Below are experts of layer 8 (counted from 0) of a mixture-of-experts language model. Rows are named up (a neuron's input weights, with its number) and show model dimensions 0-191. Each number is 200 + 30 x the weight over its row's rms, rounded and kept within 0 to 999.
Before each expert's rows: a language model's description of what the expert responds to. This comes from a sample of Wikipedia text that the model never trained on.

# expert 20
Possessive 's and pronouns his, their, its, plus equals signs of section headings like == Organization ==.
up2,271,177,134,214,226,199,203,183,206,233,197,157,150,169,252,183,194,144,167,226,159,191,196,207,182,188,264,185,182,193,151,206,143,191,192,164,174,203,231,166,154,201,213,210,188,204,192,195,142,174,231,177,272,215,153,184,207,196,227,218,274,166,225,236,187,223,221,258,188,209,241,218,206,228,227,184,142,170,225,224,200,201,169,180,176,212,231,220,217,224,197,232,179,185,211,201,186,176,176,167,207,223,195,194,145,164,148,221,207,178,171,220,165,168,226,195,218,170,206,187,190,184,179,197,175,153,162,210,255,179,163,184,223,199,188,190,179,227,127,167,112,191,196,199,237,194,217,202,232,154,248,192,217,179,230,207,178,185,231,227,183,254,198,209,177,254,165,156,236,245,161,166,180,221,229,224,230,194,171,203,220,259,205,199,162,190,183,245,189,149,211,197

# expert 2
Hyphens inside compound names, paragraph breaks, opening quotes and parentheses, sentence periods, as in Baghdad-Damascus, re-election, "Residuum".
up1,203,237,174,216,216,160,240,198,227,247,232,203,234,224,199,295,201,174,157,159,219,183,181,237,165,236,267,196,168,212,195,216,280,226,206,196,213,164,200,146,156,209,158,160,168,184,148,235,189,209,198,196,141,260,146,164,184,213,208,134,196,202,204,183,193,248,195,196,160,220,237,198,196,188,182,158,199,146,165,235,183,199,189,228,201,205,243,156,199,208,212,210,156,210,191,121,216,191,125,182,237,179,211,186,240,244,232,228,197,216,213,201,164,183,220,193,178,166,210,243,146,138,204,191,159,214,171,232,200,196,205,188,214,185,191,171,175,184,211,156,174,167,169,184,156,161,200,220,195,190,155,180,182,204,204,167,199,185,188,191,184,164,189,242,230,195,226,246,204,199,172,224,186,157,205,197,176,220,198,196,167,184,198,232,256,179,188,245,221,219,142,240

# expert 6
Middle pieces of foreign place names and compass words like North, South, East, as in Madagascar, Vancouver, Osnabrück, Thai script.
up2,238,174,202,219,200,185,169,190,216,201,276,174,198,197,232,183,210,218,192,199,182,217,240,201,164,187,213,228,170,169,139,246,211,145,176,213,206,195,199,186,216,167,247,181,224,174,146,186,217,205,179,183,231,219,181,148,185,173,211,233,172,249,216,250,209,221,204,171,216,199,192,175,202,185,202,195,188,182,169,191,211,168,178,187,202,198,230,156,203,223,177,187,170,184,195,143,183,250,181,176,220,215,249,204,229,217,257,238,176,192,191,204,253,152,222,195,189,184,266,97,149,197,195,161,176,177,182,149,272,172,242,207,196,192,187,209,197,209,182,192,170,162,222,226,194,156,249,214,262,221,206,157,210,218,139,160,194,176,203,190,133,172,212,250,173,240,184,196,167,177,251,228,213,150,252,159,243,218,202,225,173,246,203,216,166,201,241,194,232,170,202,147

# expert 15
Short syllables inside foreign names and places, plus two-digit numbers in scores, such as Stutt-gar-t, Bhaga-van, 49, 76ers.
up1,215,192,224,191,195,124,224,208,180,222,245,192,200,227,188,161,169,133,193,213,207,248,219,190,190,201,248,179,233,198,238,229,210,158,212,194,197,178,237,206,211,191,181,143,177,209,181,212,211,195,150,214,165,188,147,190,207,241,246,224,201,179,182,204,224,163,134,194,209,150,206,250,198,208,201,161,226,240,242,168,170,192,217,213,166,152,178,200,249,222,203,213,226,154,185,202,212,191,213,187,196,168,228,195,217,195,265,188,189,194,227,136,141,205,192,217,129,211,245,183,241,257,202,182,221,198,177,197,185,178,219,204,212,212,158,267,182,200,241,244,142,196,202,177,243,233,228,208,217,224,200,165,201,221,194,196,128,140,152,247,196,303,200,253,198,198,177,183,176,235,228,198,176,239,230,176,237,217,241,213,220,185,159,189,213,214,213,185,189,183,241,173

# expert 12
Single consonants or short pieces inside surnames and foreign words, such as Bo-h-m, Le-d Zeppelin, Abbot-t, Crvena zvezda.
up2,200,243,221,228,142,169,159,180,223,219,223,178,222,189,232,211,200,212,203,180,209,207,214,168,242,233,205,176,177,168,168,259,184,204,235,191,261,171,159,209,254,246,183,131,172,151,248,138,178,131,215,193,229,135,125,172,209,140,171,216,143,196,155,214,181,206,196,192,174,178,146,216,198,175,186,201,168,191,159,207,218,178,190,182,204,254,193,236,216,173,202,160,202,190,210,225,197,146,184,191,201,198,213,219,205,186,209,224,230,210,246,179,256,196,186,162,192,190,174,197,226,215,225,190,218,209,155,176,209,194,195,209,211,200,157,211,215,183,202,176,251,196,183,245,205,193,194,241,213,174,182,256,155,194,161,194,145,192,248,166,156,244,200,185,194,247,179,172,161,216,209,222,169,229,164,268,229,262,257,156,240,186,194,217,185,186,203,212,207,160,172,186

# expert 11
Word pieces inside longer words and brand names, such as dig-n-ity, opp-ort-unity, ext-rem-ely, AbbV-ie.
up1,215,177,231,257,224,197,202,204,190,216,208,176,177,190,144,236,258,184,231,221,200,221,203,236,212,204,233,239,226,226,162,212,174,180,191,185,232,221,209,171,185,218,195,231,169,205,179,167,231,241,228,233,204,206,233,225,218,196,217,189,245,204,211,231,224,254,169,188,162,171,239,222,268,192,206,216,205,190,187,160,229,182,142,202,178,190,193,265,191,215,186,236,177,194,171,197,216,220,274,198,251,224,224,208,190,199,200,182,212,203,227,209,223,207,182,225,233,176,204,159,190,273,196,214,219,142,189,220,198,202,186,236,182,176,183,197,288,173,160,182,232,196,160,169,217,209,194,221,223,225,182,191,187,197,193,234,174,149,166,164,210,205,224,168,189,243,263,211,269,199,209,212,311,248,219,216,191,220,251,125,134,170,191,194,214,225,152,196,219,142,233,214

# expert 18
Articles the and a, plus adjectives or their endings before nouns: local, significant, disproportionate, indigenous, tropical.
up2,196,214,213,196,245,204,225,204,190,212,233,193,229,188,229,138,239,185,229,142,200,180,221,192,183,173,232,263,216,266,205,235,154,257,183,200,215,169,241,182,196,240,227,105,160,179,204,191,187,170,172,205,211,208,171,255,153,185,207,206,225,181,238,236,247,197,197,184,177,213,173,206,204,200,199,191,175,237,195,230,205,164,187,217,195,170,173,197,210,190,184,204,158,238,211,204,214,200,199,228,178,217,196,179,163,212,189,207,212,225,250,181,144,195,235,234,210,107,192,228,203,137,229,198,178,195,137,207,172,157,201,161,168,182,195,132,188,185,138,239,154,206,173,185,229,217,206,252,209,187,148,204,214,227,210,184,225,172,210,144,171,227,198,178,169,227,238,130,226,256,207,162,186,223,182,231,230,184,193,186,194,216,217,179,191,217,168,136,206,229,212,127

# expert 22
Commas, semicolons, parentheses and line breaks ending items in biography leads and infobox lists, e.g. after (born 5 June 1984).
up2,195,252,200,173,181,171,269,247,198,234,191,206,165,209,148,188,202,155,196,169,224,258,226,238,155,190,200,228,203,225,183,207,190,192,231,211,186,215,195,221,170,182,185,238,173,168,177,200,186,212,231,217,152,176,165,204,202,222,199,204,213,208,195,253,156,189,206,222,188,202,200,215,180,173,241,154,209,190,216,203,237,195,225,178,165,255,229,201,274,185,160,207,173,249,160,193,222,245,185,168,232,148,157,168,239,221,204,231,206,191,208,129,157,147,170,237,199,191,181,190,249,170,181,187,246,189,178,245,205,184,168,227,184,220,213,136,291,195,158,233,212,214,226,204,249,196,153,176,212,262,197,209,193,219,230,164,206,238,252,244,219,201,188,218,194,190,255,260,183,223,173,199,173,205,228,193,154,220,214,173,276,188,195,191,232,200,211,183,211,217,220,141